Experts of a small language model.
Size: 13 layers, width 160, vocabulary 8192, 12M parameters.
Below are experts of layer 7 (counted from 0) of a mixture-of-experts language model. Rows are named router (the router's row for the expert), up (a neuron's input weights, with its number) and show model dimensions 0-159. Each number is 128 + 24 x the weight over its row's rms, rounded and kept within 0 to 255. Numbers have three digits each.
After each expert's rows: a language model's description of what the expert responds to. This comes from a sample of Wikipedia text that the model never trained on.

# expert 24
router:094102131126145194142125110113123142142159124144109122126160172091128144088141151113166090127137155112110139171116120104135119113109155153115143137101151126124102088113148115152107139096126129149139120132123167157166107125121138135158131104121130126073153148123131165137148091147124148168157116122168123118146113135152141164094101160086098133137111119078128122096103162090114106121123154139132100127152120185119139124133121107117140188075142120154110167145071150096107109109090162
up3:133160167166132126132144129103058129118143112152160126103147137128091097141146179136098132125145093119146156067144117142099166164118113131137141151148114144125096124150105140108177119126137120132161114123125179103113121116124114125099146111138096089090135204108147135151123106077115133130088172093124127101138096164156148125119123143116120106112143142172143137171140118133114105117149130156142105165083167137152120135139133117131069101145124135124131100111129120183141126123111145
up4:145126128135166152129145127157144136108132125160137130158088185140132153120090167114150163126148099140095112105166087089121138100150101149064088132107124166143134136145125152094140146096146138151127122087099125124132131100165134103159123164134128137136124152132138180140133119113065151131118171132110113121113092121114101141113160114116118089139120144144114149101126093073083141129092107142137119106121149118144112150142083139157145135161092165189155151107130144133133151147158123
up5:146119146117110133089137098126106161131173092138127090173137192152138158124109152120141124100136106165136137128137121151146121171131100110107142074163124130127108151148131143133105139152121124133140156092119093139120104124110117119099112151106149152141094120167102104122126078117132152130078105165131131174118081174160144116169126133085130090108114104119117171156121133157125124105125092107131131105136188149177123125124104129097107140102138125066137144102126112157125144085142120
up6:136143101152109130127140119156142119126129140115172155125154126126112130144150153118140100138131116148146096124152116160123097123080087154130121093155086180154108144121173146141108103122117109097127139126110123145151128120140146144146145140117179168076111128152156088139112137079104102164093137109128100143091103153096124180136135103147115099150161124126131139149126088133107179135124132122110156168109166084121090164110128163132088052164126104133141120129158136162110121139099130
up7:111084188144144145120175120126043086127119149150130115140082165117108144092130127140149154117096146082144156114117145114105147116139110129106120103114125146109132133112114132117126090145184141096144136115140087134119111084097121117104129125144145159165091136152151095148125135101140128143125141094129116153136121110129099143108126162131120141061151117178159129159112083125113128158145112131112160114129175140137131124106131153147098184142136182106148121103102129126173118130119130
up8:163152151133145107124158140163112142141130137132168144176093123144105131138164139158119171110135173104109125091122116129122090134114107119100166122119100156138091163138130114139119107124114082120142167156103092139086124126158121124130127129140150116097119137155137091126137100121133130152125122119143119135086096097137146140121146099107143066117149108141104140092127126150077103162149095108073141113105121146160129147183123111130144143151160176123157152088125134112160092070159168
up9:140123178121146141111136129126136159152130125120138079095134128162130094160134122112093153155168113148108120135153109192145146138099122090118119104106109123108124147150171158158133092108177094105100132153119146171100107154159163139077159089140074111106106160101143144120153123139145120136119128133125126104079097108138122117125157113110101121127122124095108142145128134125135168153182099123095090101112142162171161148126115144153137128157120163110138140165162116098127104161133154
up10:127098139140132131123159129150073101114105085132151124121141135106113119149155139136108158120092102147104172121142102129080114168138141143134136097132123136144106126090126137117207121145170104108105107096136130148114133104117147130155164147136121148082085139119135123169136106103143145102146103087125107151130091121150081162154140119114123084125178191125141140110137171145083117146122108109134139114106181130147085129120138107131126116129122173128084109175118099157142134100138123
up11:143154154141124178132129118153113128102150121135186079137130107133136150150096096090096109090166121119142123145118121135109156127134148126134121111078123145142157095123148163126164105162123152141113115127144144124164092123114137164157184149107148092144091137149119127166096118120138100105127076157119080140060121144151135100096120100125130138151123156144140143091126108114109145103148158152089125123132141105178136131120101142108124162106146162135133119163163160133145154112165079
up12:158107106123145185109157105113118094145137121168145117161126119140165116152147157095136144089130099110118177170148131082116109133132121172111139119098096159139148122106164121105123101137115106139110094118112126137119130125165140088158127135141151141064096103142154116163130158090179135101132129106112127096132123151154128132100156101149087154144158088141148132131135078115105122155114145181129111080094161127162093119108148128131113127130116151136111128113154057111134125140121137
up13:077120112110144127120133102103083113151118091112150075131131136163115090144152097135109105106169081113127131142149089155090157139101108136082133140086127110125139165139062125134109110151157118082146107125145125148111122092147076160139139123144143143119097111175143127191150095168124145115099137166106132136136098148131133147126099161099121130100126175135088150140114118119105141154083129152096136117101134151123132140108146120158124157150109125090141135129169112144138147127106109
up14:099117138121137107114149150113075108131120105199120123111134157145145144139133124102106163143128115153130170113159157097087132151115128125114133111119120148062116157123129151144134113130167132118113128129136148143128146163179117116174160109160110119087122136123130106153122102086103125096103146097105124136093105090087125118158113137128123100130149114098145136137175083111090167153105126140107162120139095182141136136140138124115164091063133170151087150102107096147134134149135113
up15:142169102097152086112146110131128077159071110091151108128115128122114104142115125138079155147148133131116074123140117174108158161114133125115131109131099104153152099084102164149120139119166130082108136127076118144144121120106153118158173097153107137092113137138181122148123096113162122116101123127130124086138130104152142117126172159164158152160101158108073150149131079125138184091141118125117142120103090119138105113136130140124120110135133135168157151132137102122126133124149138
It responds to: Commas, prepositions (in, to, for, from) and common nouns like years, points, work, Goals, Company in running prose.

# expert 1
router:093110108132126117128096140151157136147110118109100177112151110156147093072101092082136108141103134115124143150101117121153172136120155156138155142142171110150112119161149087142124151117121171154158199122118142127129120080135111174101105079147126151118118123108106124094156117121155119117133107183144092113129147100140117155155103139107120107114106167112133112128066166157157105117131122113129148126163151168136138145130134128136126143096126084097139114098101141142094114155145155
up3:151138150150131151092120111142097145144146111144118118153113137144123097164090149117115121160130151153155122096090135098155127116139097138128107099115156132118105148152136127127150109131141098157110113106115129145117145146149138143145158112166162133102123112143160091132141086146108076087155150134129170119089091130155109143145142134169172116108134115119078125124099130131116151165140138134051141122102147150158079136099122118111106096136181107091085137139169085091164146089153122
up4:131153166144169131145141140154090084109138114116101128117132142178143145133159124090109142122130118127107121145145116159100146130113107145123108147124133124114165171130171139102170134178145121126059130100113143112149112078103130135157160104104135115133118121167121116116171134092127145084121111128154123177159155146154142097166121133122095158095106141164112139118120095119106129152131100085117116110094130102133124136112132169084141117125119161114115128131202143107156169140162091
up5:141132155142136152095151077126122104132152139137093116139162152126131144147167087102148123126121104150103143108110085110139142125134109110128101117114134138126071118130105138081154129099132111152142150113148086148087172089145087138100140138151142078164089148123131103134134093103135150122124116121128121158132111106112157110113096096121105167145103121170134157134079101187116137149145118122148088100150150120144152150126148129148122140220110128128154123119161109157110122163157129
up6:140114113098105071089123111115106128141149107131155110099092169143146143179146100107121135108140106178115140139148072142124134102123111109108128148131139164122083161130121174151109136133111114132139131170114085125157153124113122106117127117115107131110105133162162097121104116136123128123031129140148109131111126158172109162157125131130162097145112105160122140158143147151107128167126056162099109110147158150118140140156105145112103147113106134096139128143152109150105140151087127
up7:146137118128153104112178156163119124125134160148139097148101188143104119150097118158107136129104097122128159150160105123125128127126117152113141107112153149121116128130122157101167111098092133152112142128107118147099149105123107073119115106127102109067091160148144104106154125159102116183126139139128109178094114090113166133116163134160100174122165146142103132176118114148107156129142137094101077094111144109194113141124122158147122117098133145123153108128134108162167129121154128
up8:140111160163117146098115126174130131124149153154101095143113178140130075131127085157120143120148116121119147174135115124123096137133126125140107113122106158152126174132114181110161128096156146139103111152116118103080144149133092097085121120113085118160106138133147137132131112089149172133132114121108105164091079145129162134154108110107114148154101169179115153161135105134100113153114148087149147060084150113145086144137125161143139108153122171138137110138152137114137119131135146
up9:145171125156161143103157114165137153155158100149148086098097140081143124112092115153120135093124168123133107125101077114082128135129137118146143100094110154129069139114101181087122120121144154097128134104098121149117148093131144116120139097089140121148123176131160083103150114110138130121146147150126112155119095131094121121111147108144099123083142166160122137116155137130122132143167111122103126113107194138119073123119108149115096129116113163116076120125145126170143157128153129
up10:135152127155186079089153105149143148136146127116093132148104151141138159142090115084132166125147153156132108138158120125113165132133090149138145113116136149099142123155168159097129121108152080123131102094134120152126146104125100084101114131125140116125133132136135095136142147107129129113126131100115106141099136152076147113095135113150093116110159146185093127099094103119132112149106169149145103119081141087147093136170162111101131099136153109104185104147142094091143107166140098
up11:138128126152124112104121113149139124125146102122141144104119118110077137139162137114087130092127149150137117157120075134099153164092106151114097100142072148091131140086134196132164090158102091099130178164126156179154121121129113175109161120111139144132119160135120131138120113086110084151095130129088104122118140108090159110125159137177128151126117127143121150161135149107121137142127118115086113100111130121137090151157133092158127148121140158074107098113120126168137135099121130
up12:133146125116133100125149150097133090132105125085126104146116192169116150119145143118125167151109118121103114153147102108118158096144084119134090129175101186099141156178106155086159109102100089107113130118135122118125136102144133114129115151166118136130122112158124111162132136092141083124064161099111117177171127074138113138092143111124155108129149135154109121124156114150127160117166085093135110109120158135129152139144112109113097117091126112139120115109133089144152112151096138
up13:144137097104129125110159105139150140154125113165123123127136151117111139128149106147119128131144118168122143054138085116112127110135114081143086068110136149122138144104149132116170132138160129102138149105133102191115174067184091091120142118140127114113110134192131151137133162096137162128129101164102111148107111163120133157116154123177125104155139124130101168103122106106122129100150112110125121107111140145140149122100145147160091108144084167126133162119105136121119136109163091
up14:119188148148142093118142155153121108149131121116131122116140143149113101120168159080068121133128159115121123129171104160112151142096164162133122145120079157138116186156147151083104121075119116120091119108121151156112137144149126113110174113087139142112088133176133150125158125102152083097108088132185162146092076116113140134124163117139164126133126100117125156159108112128096134108144131117096113094125125166134140131146129111135107113122127142108118093144126111098152127124162119
up15:110123146160122108104182121145112106126176118127132138117108173146137108152128116066138143118120145129102090131121140123122180154042126118098131165128126134133133154120141156112140095110127130113103122147097151137126150107121115108100144094083136072151108154141152166128131147118098158123081150121107127131083095131134097133127182105171126114095099170196129147121127110105145131116175096140083104106143132128150146132121135149144147105144121136121131130144136109123116096147134180
It responds to: Digits, isolated numbers and capitalized word-starts after pipes or commas, such as 0, 1, South, North, However, UEFA.

# expert 31
router:133171094127095086147136137133132108127101142094152159133121129130142098152112130131040158125105150172136120100151118193096138147158110133147126107104140112086147120134123135132146134143134105101160094149137143129130121118090148084112128129157161104133122096128118150139148164111163162141153126106138133141119125154137184150147147122077148125155114099095110135110124093163125169091163078152109151140143128129124113109148059148113114124148132116172165126104100114117115103135116144
up3:104123144149142108136123091118140134109174117151166159117122152106157095105138115113118120143145087145135130125155092149093141145169103086113134106148149099119125143153111138114118083144107110085139145121121167119117098116129128122150116158126139117135102158088093122113101107157107094163145162139124071145074083107122156107165156119142147110139121094139105155154158139130082095126145110142108138083111079125153131148122129108098155111169094113172163128151106130106155154137183147
up4:124161135128157124114102091112142099160148105118127076170136174172152106123104109124142154108147094127133090154131060114177159117117165087139093114125148146113168093140179125148107118156135124121123126119137155138123122075124119156107128157124115107153164127115101109119109116141135139124119130132138053132119117148161145140125126121125143181113133080152091175172119114124126101122174114113090106109106119114130126171145124164164139142110086150125130139139121129108161103134114119
up5:122167152157115153096101096124136162105121129116145116154114153132184077153103146108130108137153173123150120151123125133173104132139136095135072134120128142152135106109119176133140087111163127118138138145143120133138130114125108140100131133147148125134094119110093116119107126116109159072126138133111125164106107151171126168113133104130132154112094140135117139080149118170071104111134074115099094119114142083167146100099114135126136171114158163157138126139148152182133113148182154
up6:157135145126103101125137116126122124120102127174192107092102162090148118153151181056087112141110095152114148109141108153124102152114127132153113142087132124136094161166151168125152128117146122067101127150112094136155103161138137123154163128152162098121119128121154108137133136102109145125181147138121108129143162156122153162105150122147090161129151134127103128121118075133135109105133134121080119144113144116194136129146093127117115128135109128139136094082109118134152173132120108
up7:120171138109109145119114121147123114147168106144132110120108169128136124133157156113104088158191132120117131133147134127130128093107101095096152093162139122101124174171140154135102135096109116118127147124102114161094122118132140089110132126141158144151139105103132170117113122120105109140140203137158127157091102130155133143053127144086095111160127141118108158119175120116108104105189116137136117105126131158139113132098096152078122125096129130144115133172118086137102097116163113
up8:134137094100145134121143129154113147139103105146118112124103105145108138116121114113134153138162106105126133105159095162110138130127107177148129097175142139167158128098133130128140124108137090109083104141123171155172162119121118103153181166144158134117116140097121165158094065137159098117154112126135100068112083115158165098108169099148109120119152133164087147130162145105103122105131097137134114137126080107093158120164105125107157130121124111136155095132086103119130116137161111
up9:181098135115156162114133084128192088145115129147166116115113115127152136139143143105121136166099128146144139121101105105094158141106131097161133117097101127118082160104142141103167115138117117132139145135157142140134115058087115087116166119139137111109128140105130159114125118116146133119110082085095089141090154156095148113119151092166149142142168127118137137136167134135146132143153103115107119159109096153097120176194106137149142095149154124142109143119110145116142098120096114
up10:157073125120130156119112130114131100139124137140156133158128164104145125119152167123116099105124147167144106141130156140140144132138096113136094093096129122122126081144131145139092119136131113065121120079121134142105117146137161126135140170134175179074135076125143147142134111114101140168149084080147140141108099081126156094149146177090109117143123138129117155128137117152128136124131102115114162111140095090140148118087086181116127113155158149116132094083152078126130122117147141
up11:105165125109117166117162134116109137153138075126125165074127152116094153163168154097067128131132139115119096145145121161097159155118085120102120134108164138098128094171143160127168130168106106118144106104139149122092116113095105133136144095165143101172099181145176162137139101169127164099113102139113133118086127111126125100142157128127130130092171114143115132136143132095137119124146124119127124079112128150167148125142104113141132158102114139094148105117175110156124149127125136
up12:125157128161136141115164100110123099111105103139132127163145160131144122144181164100104173074097129119139110134140170163094122163107107113078176107123178132132158138171164109113147109149161119137119124128101127107121129140093105136120134131173110170129102157122155128157125092081117135158152132093132131122159114117149167112113142137136133133127151088175115126146125041111107160132146120155109142123114141135158095143114132099118153121140143127119113066114134107105135103144116137
up13:124134135113137139146142125119142063130191154184076135146164148141152138136141149106089096115103121194073154113150105133147165150126122136180134126132100130123136131162129116122107106145104139139125154151151171122135093088133123149147166107104120131146096110175096126156134103115111076132119131114144111119128129143084179096144100082146147143125164117164118149109135112112116143147132155135093098119093118143162115138141139145129139112124138126168093161115109119079142102124135131
up14:140170142115130123123132115159144100129141112163165153098154162173121131121149155138146142131185114155107119115181128084173180148090063148108099125161175173095121156168122129115148101081104093102137144132107104089099143148130118137127148163163132137138102129133128123099134148087113162139102160154115111139100128123114165128134125136097138106181094134111141134129121145130130107176134105109104132106131127140127136149133082138102134074153137148086130120127111131134114131105132153
up15:133146187092091108095121072140147106136104144115121095137142147146095096151152123118118164153156143187112137081135098150116145153142152157121137109130140149146151173142151168125128107109121088122086118168116113135110108112105106125092174133149110130166125093132128145086118109162149159158136138117108093140075134113143150111144144130121113114151082112150134166116154104145128143134150083144146099123106147083157136083141130147116100101150135145110129135144130146163134068141125130
It responds to: Prepositions and verb endings linking to a following object, such as of, into, near, down, overlooking, held, joined.

# expert 23
router:136092100135120143136192122124091145096159102137161113122135152116091175157139089111112096089171147170179091138134148108139118136166107093105150124143115121116130141126142147102131131106136157129123099147109121136120147134134171125155132151124131104100148139116161141157128131090140166131120158147151099154111101137131137137140125128086111134108102121106138137128159092115136174114146132147121078112128111110139096186150154101114112089140120090111164143205148131145113127106104069
up3:087080111189193120134149111146132131168119097132122137121128141094121157126106110133125126131120162114149139092117142120136177137117116167084127136105126120101143089122086184084110100150168096128124080146116121145137133137146127107147154131103136098088111130103125140123134121097135135118138134075105131106144178126125159119098133164136103144146150123146113134134181126125125147168183146137139147148130114144200151142148128137175090124128155137115088131135141099162116117156114109
up4:142103136142151139121160090095136155167132087126165098081144098138119153080127096149135151102168147126186118145113133153115163134082098137080183146147143136099108092134148097097128108156124120149130119122110128131119159152156120137125099142144124097126109090153148104078153161153117141122150159097066155159121133111104092143121099159162129142114079122147104143116157132137138135128126130167127124114136120088168161146124124128155137141139146145118174123163127109115114138138151087
up5:136128120108136132127140112154120148128138097168143135116085162090132132103106128144168107154149134164163112143154097108150102122099112125107108135125109144115132111154112117100096132144124140143131127099109138135146178128151150131209126135156111137114099115067146162153119117140128155128123166131130130123111087172081164123098151150118104114152129107151173154113123141093101153124130162133082146115120179112159121151113109131098126091102122123097109120169162092126177161083128080
up6:152145158124137171113122115173134115127146140122182139136155142130146150141092155168091124112138119118160113153119099130090114144094083100149099132119162133124171151135117139114187097078126100119106120126100167131133153138125159106166127156095098156118100106146123143119123159099095154154106186103117137099127152123158084114146119088181122128129134119133117104144119097097155169127144097158109098135130161108139109120146129132135076123151137102086149123102144128136163093139146156
up7:143094062158144123125202109178112159145108078141140146086085081122136126141157119151122145119118133164153150129133148166159142116128111120125131134169111107150152099153148090131094110101111136119103092155143139105177130115089131135113136112098112140124149095089143144128132125175135144132126166073116102102146161133144156117109130119129110173130127154127127149114103116160127151156114125140142160136118146147137068138112079125124075135107143133126132104103147111125110105098103140
up8:124124124103131121102155094135120162144098100206139108161132120118130146106141109092135121118128098140147113150160114128152111136128110118096109137106121127126127097070132154173127160134139167115134121114117131103178140120119131177145096128159110151150091162124161128156158142153118142119137132156169104117104127146150103098123077118105157181077135100109161141105159138124079129090115107126105139130090139096138138150153140151135133125146136157069065109127159155145145115117102122
up9:139122164109185128120129140121100118156129089116153116151127109110096125153138137146158125120110163151107106108191109093120149121133119133100104190160121114134084161143123124130161131133174143134147133100084068118120141111159157107136139125125092160111141127141156133102102098120118161121068155109124098142125095115126150166113140139107108148152157145150078124117162110086123070113123135101177104125086105106150135150153096136106143150082107130134126134146137125150128134122170106
up10:140157132159118140127119104129096121112160098164180146133184136097108127127132140146150092123144152122114147093128140113162163150117105141093170129059126141169132112131147153098113126135111126117136168086156141117094126126123088137131093128149097153133113167152075101172110106116128136115134100124117127146135071115162177114183117104083107078145126133115121134156160105149119112119111109123108136113182147139162166143131112142127154107092116135095134120141144136148094103130147140
up11:137124162146154114114132108167128177143113133119175105132167163110121118109129144115124133114160130123129139142148163138110112208089118131092145132127132154152116138128112148133118081125151119121141159174102115141087124076134125068114107176121133150145151129104150119152079067122114132123094131133129103118160122163095123122088123138101137134139130124139150138106162139115122110124125151148138084138140089102131108145120147138077127117118079117126126090181119174156167123125111172
up12:153176108110156169117119130157166143165130102132121121145155130158131177126168131161082132103094150132143106134106126108094160153162094149117106094147148123147102107140151118097133159125096118104108141073099143191154146128126137137108159126136122133139135126136134155185107121123109122156139142107126136116095156171105062126146114088156097098122129109133152139175130154133130098117118113119106111136145165121098140105102097121103183152167119153146104136137089130120114126097100120
up13:126137121098165135137135125133103136133145114095123129154153153106108148127183146111142155073150095128132142115113091106097116098172121134144118113088083137095131147183138133066115072114130134118113082125148114140151141134136113132103152136137126121151150077161124109091159132134129130116134136089126163138092114109123116147147139122136098128087135122124106117142158120118145120149157121141072135121127184185140176153153132140128136126101119087076114120097165158118171166130108153
up14:139110134118140164113134112152113117132135157173174123108098139123103152114164105150075118169161145119095147120124147116092140100152153066139127116096103150092125158109143111127091111143106105104150151172170159160091099148139124127154150125136143146128120151200129113142093152154137107096117121104095126138103076103138145084130131094131117101150128086139116128121114140121125157162142129128120111096152134127138108130095107136137164105174133151126083174131114134103145139139171163
up15:122112106170133130146177126160111142145157141134134108114113138127139152141168129114138135180153127133142146181135127153103142154101126094121087115111120128155095114111108143150182144165107124176145188144128136126144090137094118135112137151110141147090072179107133109102107185130115138124106141155146097123145109128118144095082119154143129190125108097140139151136099113141117153142130156103095112085133154111176079115097102091135125162142124115125121106153135107142119150111119100
It responds to: Finite verbs was, is, had and clause linkers such as, including, while, that, following commas or subjects in descriptive prose.

# expert 19
router:133092116138137126147125121079116131124129103122105101143160123102144119126151110112164078078161162118152136161108149097146111104133157134115137133122153119117129092133162157102138123092111138170126093148125148107152085141107147090119150137120129143123138124130158187139125097134154205114178131109198128141146119135124147159110092157134131163117128128104079138104127123125144163117145154102105123100116109182119132161138128120127094155094134089130148137158142137101142111167075121
up3:118096136093095152151202098147152120185081052094151120114101123123092125144140130159122120098142148098154129143151121100128122105167120110107134131125153136106151137137124160081139117112129149130078115131079124187163162152092124125136138119130105158118096147134093128139143134129161168144122160072143097119130139164129139135109158091126143143103105164140105151110090149156120156091118117125100118132131132122131149156169148138151105145130138129120152110138148088147116130120127112
up4:117117132118151178124136152169142169140099109152124131161126136129129155127142148103110127115118124138107121136103119162082134117143159099110091157078111127123096074137129132146122120119165126111169078106122123162130125130149180127172151132182152145109129102131119123158106130145131121081128095073146124127117128148122117175164157139130139150070118094133103168128114106117105135131130120117084099132140143080091094160098167182136147099133107141091143131144107111150156142157144122
up5:093111175098148153131173118103104174152120127146153151168133158154093179130130120136097144086165110114155121090123144071120112123130095129070115101123123160106160127129121137147141097105158163129131124153136132149114122084143123171149108160160158126166107159162131081151087128129143124130111147130140090112062136128124128110139148108116110129143146136140110123131124084103122137130110115131118098101146149132133096110099138128121162126139124132107124153118158142159141135133114038
up6:120150121147153119106175109177113129075088061116166145154171162148108136120107137149124120119182134134106102108086114140157152120158094129159149122173119118150134163179184118142124113126132126110082119099140151178127127101179132127105134097134159105136148092137141128147156116130126104095152126114148099131076105151168112126156135098143119134113138147184136149109102151129128112133129134152125121087126184119119131098112103152138139136117121130132103142109129165103152130144136124
up7:100120144117132189121125105180104128135146109148153100114113168127112160128198153094146092117148109167142164130188118153129115163133126114061100083109094123106142138133120146127128138123151107128130140160131129162120117119139146099144170140129130127104134113132168097104121061152089106118153122090092126147114089107153097142144150117125111106121124164135126145159126144149119135153092088099098126112125134123127135150113134176135105142119158124095170143147146078145135132106111108
up8:140131111140146104118132118153164075135151120152146140136140169123136143117133097103092115132133129167166089094168117115145130128116083115087119092182123137146129114123147168133170142126094129130109129148132164118137152119112136124111146139100102122111140170120144121132100080124112157147102140132120061158104123122106145106112133075120103129174101130102142145112144147136113133212132130091123139084143143172088127141154111115143128096134116166098149133166124162138109094080124144
up9:124105138144137178126123120095059117160081109123157094144102136125135109157125140141146140089126145136113139103146115144133149144124117148123126128160132144110091129093094124111156157115168121109108119124113142141141193104144148091172125104117136134110093118150142082118132160104149134106140127072129191130096106167143135156160163178114117147105130107124089118128140108115151132152135148105163081112127171146187117121113158147148100102133114164080119132140142128107144138117111099
up10:140126122126127129142151143134084114122100111127114114098118138148148182132134121117119126152107119076117106138123148084072166104108127112075144129135101138096100142185139140113156099128117126164117103154113149124138136112156153117115145128160118081107099116146193143161123140116104159123150193088124161119137101086116148137142157157155084143142143107112171131113140110154134152116164107133116125113094124110156082166110088141100110114145159129110133089146149119134096126156152089
up11:119127141112132142109161113111108105135143123141153147112098132124135124152135139104140122179198108102136092085147115139110154139156091117052084128141136135108147115115077139073112097110188087131090117129084140093134111142134128157154147154111133131158112129145155123132135139092144147141123127130100125149132127119141127126114106127135083127163164132134065136131154125129133112171163100110153097102145109102181127127128153100129163135155147140093133134169139142115117112179133162
up12:157123125119121182114124115137084132145167089134093110108141182115128106149147118094136129084139140103134164125134099116155143135158146125126149107077092136099129133109126129107142107124103139129151107098136112108155119165119157126144140139170053117112138121103127127149118110125137103121140130103104104155133135170137150170103133115193107175100117096126096150131099134114116123126091134126105096077127113140136157077139127139115111114165143161113167162146191174127124137099114113
up13:103103146101122108121154089135105114120095104162186086145131113152201122111150113085132121138115135141135125093143107153180172126124107118107068144080132134153116111101098144091140125114107146136109118087102072120153129106114128152115113182139149136148127132144147122164087109145055148133120091130113118162133129165127121110128107111107136155141128146102134151110130128114138137135150151113110123119102158098137111156130090138135126135177132123155125132103134074106163147131143161
up14:113149132163144164110132117103103156157161177120141120159158125135114179137116148126111097151150095128114130128131121116116139133156097105119127112088111107103098091137156107103153096155130154153150068086112172157142109086135153158140173085139116105114064159119104160136097109128103144091108122135091141177128135131141147117125152134171139138103144151105142130136113087089093147115130148152128141111165144143163102123099160130159103156158098106124137136125135150159138122130112088
up15:083138132158136098116122131114147149116116126114147121157109182136101121099125099107149127127127108150123126142175121132132153147110143136069173128146084162089106165127110168117143122108151134122116137146125138170127122146130153120158119148135110119146144121159114138161124127105106105096116147133130121168108076100106121140112121147095080147101131145179178143095142095146103179085158113116114126109099138140203096177145114132158130135123104126109162139109092124139149130150085164
It responds to: Auxiliary verbs and prepositions following a subject or verb in prose, such as was, were, had, to, on, under.

# expert 15
router:154130150121119145140095151113096091104098195116140128112144133152122104119137107137119141161134131093139125154090090115138144129117156154131156115138148110135145133161072099132120142092075156097159098121133135107132103162139131146107082103125146149114124140123133105123174103160139122133126103147156121164151125142164149105175099116117145174162085121135083101119089145145133074112135115115129138123173142157081122117093114164165146151119146103173101153106142130086118108148109147
up3:147155149139152117122162124188152149114111134137138084103111120148147162139126122097091140139142150162128133132122154103107125130127128153118156145111123162118134136069122098150150099130158139112108148142110153175094099112132129149130150123104097128146114142168117098162111141111064090090127127109111086089108129134116120174140151138138117128102181188110108148116114136089115121110136051125115158158114158132122130150143079124097129157171110113167143131140112156108101136110159134
up4:125146113149117113104185091097142146130152104163157152083171085157147161119136153118136149157137139151126098136149131140100117139117064105105126155088144164134144117154127136134109110101115112127161118160094146149087151132125082159119179186167166099110134145102158118139092062156160141137128129113135135142135142138136149121122113145156120114123069106093129133146136119115129087145158114134110098134111154107164149126110105139133137118152130133133096114165138110126138105120131073
up5:181140127166109140121147100140086134150120114139112075154128123116120182145137158144144097106176154121139135104112125160158125095119124119145140141143126156176105118136098163137132103134169142105130114135070084107108121114110109108179144117110116094073116102105139118135107142171126152178083119133134122118094126108121143157147122095133157146131143110153138154093139116064131119113115122145125082146133137095137118131141117077145129106124134124106104120176159093111134173114156098
up6:139129165127134171145151109140158106146149109119112103129149121166142105160181109084106121149128102119143105114154143101110154095114119091117113121124139169113131140176106159091145091116120154130056117126118094169122141132148161111115150121148102077109127131105118120082117135120145111055093132144116130124119131114121158098150109103138130175144179136149154141125092130117119099132123091127149111114135149176138146137137086101120126105148126124145065138086150160140151120116148153
up7:155131146137118094117133125125108142157141131149150109170129157152108174111139176139147132103155133097116106117122102134155136141069103134172110122147112151099121118127211123156162115133162121127146160138147145138090108161123137134126139109140139086122120150170142090155109147101103128117114132110141102149123101066115170125148126117096100169135186139124123129133145126154119108156118087123111089150106138140134111137176118110158121068120116129159126077116123128136108183101152123
up8:170150127151117114103152090146149148130105083111140082122145117157179090127140131140104131150123110102107141130161109128147146140106114109134142127154106143133119101104166162106100110152108125092112107119091113117101161116081101160090155134139145065125142173089125161148094139155132135123085105112186107126123148135113128127204140121146080120128126132121142141137113118098105150156118125145121121104156110152105112134112145119130112105154111150166139109147158111095195153151108142
up9:126100133144141159077129136124085148105132140136161097134118177126136136149115121074125113105119130156122100128151078137119124159112122126094115134054145129161150130154128177110118134116139110125130123094123126151145111154134101154072089101148123139163119143142117139116099120148122161108141162119118147091112171128164148130155142105145118154167150128123092146151119107133113131119160115118105111126119085118133158117148119179130117094117084118110124156107150156115112221074131120
up10:104149130110162130117126095189147097122112094149128110129105177147138129105164143073096135137140109127132136144167087111114151159129097150128114111151124183144177146143117182108119086128113157132138134106126103124122153123089125095121132112132116155135104158111151144132101155124133154121119103134127100090123123147112138126161113133122150106125084120159106132163145112123078144155106102145122115123095143152132095146182071112139062134178159113124149145082120133116139119098160106
up11:115133165140155101116173111124178103143142113152161093154121149162105143144088119118109144162164135122100118088124133161079175148117088130149111083114107165152074095124142148140081124111166109070128122129167144140119077120152135121120146126147121103173110120135134068144091094095098116129152119157141131171102090138122115120106122106143130119122103144149124148110163123127109084129124126124131138119097114151157131120112139123155160076178145116135135108146142132100129131145127125
up12:173161145159111129103152129131108116148121100110164112140125173144144156141128154087146147117100120116126105112131137127118135188122074140117139123126119137142086168123145142127187158089137124099143117077100099113116130081140138125087138101164111110087124136086147099146138106061166122138108142118142137155099149097127170162102162142159123143095139108119146150130124144170132160141164112120133125107135147095148118132159115093112114122123126113125109106115174131178177116103113136
up13:091163154148121109099148113121133128128110162195150057106121140127116146111143131139135134131148164175124123111130049147122116169113141106135080127092122135118123153138100165100120113144143107138121124157122098187100117091151117104158123124147114105135146134174108139101149119134103183095130144125108099125118104094105127160119146098129118134084110131133090128087151103120126151111154117119170107118094125102118093172127120112151109153145132145132140136167163099167125142106138122
up14:122174147188127092094136111133129163148129130117132129124141128183113140141119143137154180140132142141121133119125116138115129166133090137142166140123138098131145174159140160116102140127132137135076112116129109129099139130078134142135112117122128098174136171143134123156104130114055169154118199136151128132122083123146128140123121084153084135122101156152057128121152108124086129146131112134139063126103121105140080112109129124115150097162130129129112094115116113126108102134163126
up15:118161176150181088125145120151159155138134141157149081084131170145164113118135124102100135110111117127115115108146106132117156154155098152119171124144109123121145114148138128104144152095161151125133148132099116176088115124130080139134144146144123109078134138139135117161171086146083121131140119128126137141129092118113117113097160173123159124072155136108133153128158115077096112124126125153095122125086114098092087167128110094094091158174109111124110147166143142142136109129127128
It responds to: Nationality and institution words like United, British, European, School after the, plus table pipes and mid-name pieces like Chow-d-hury.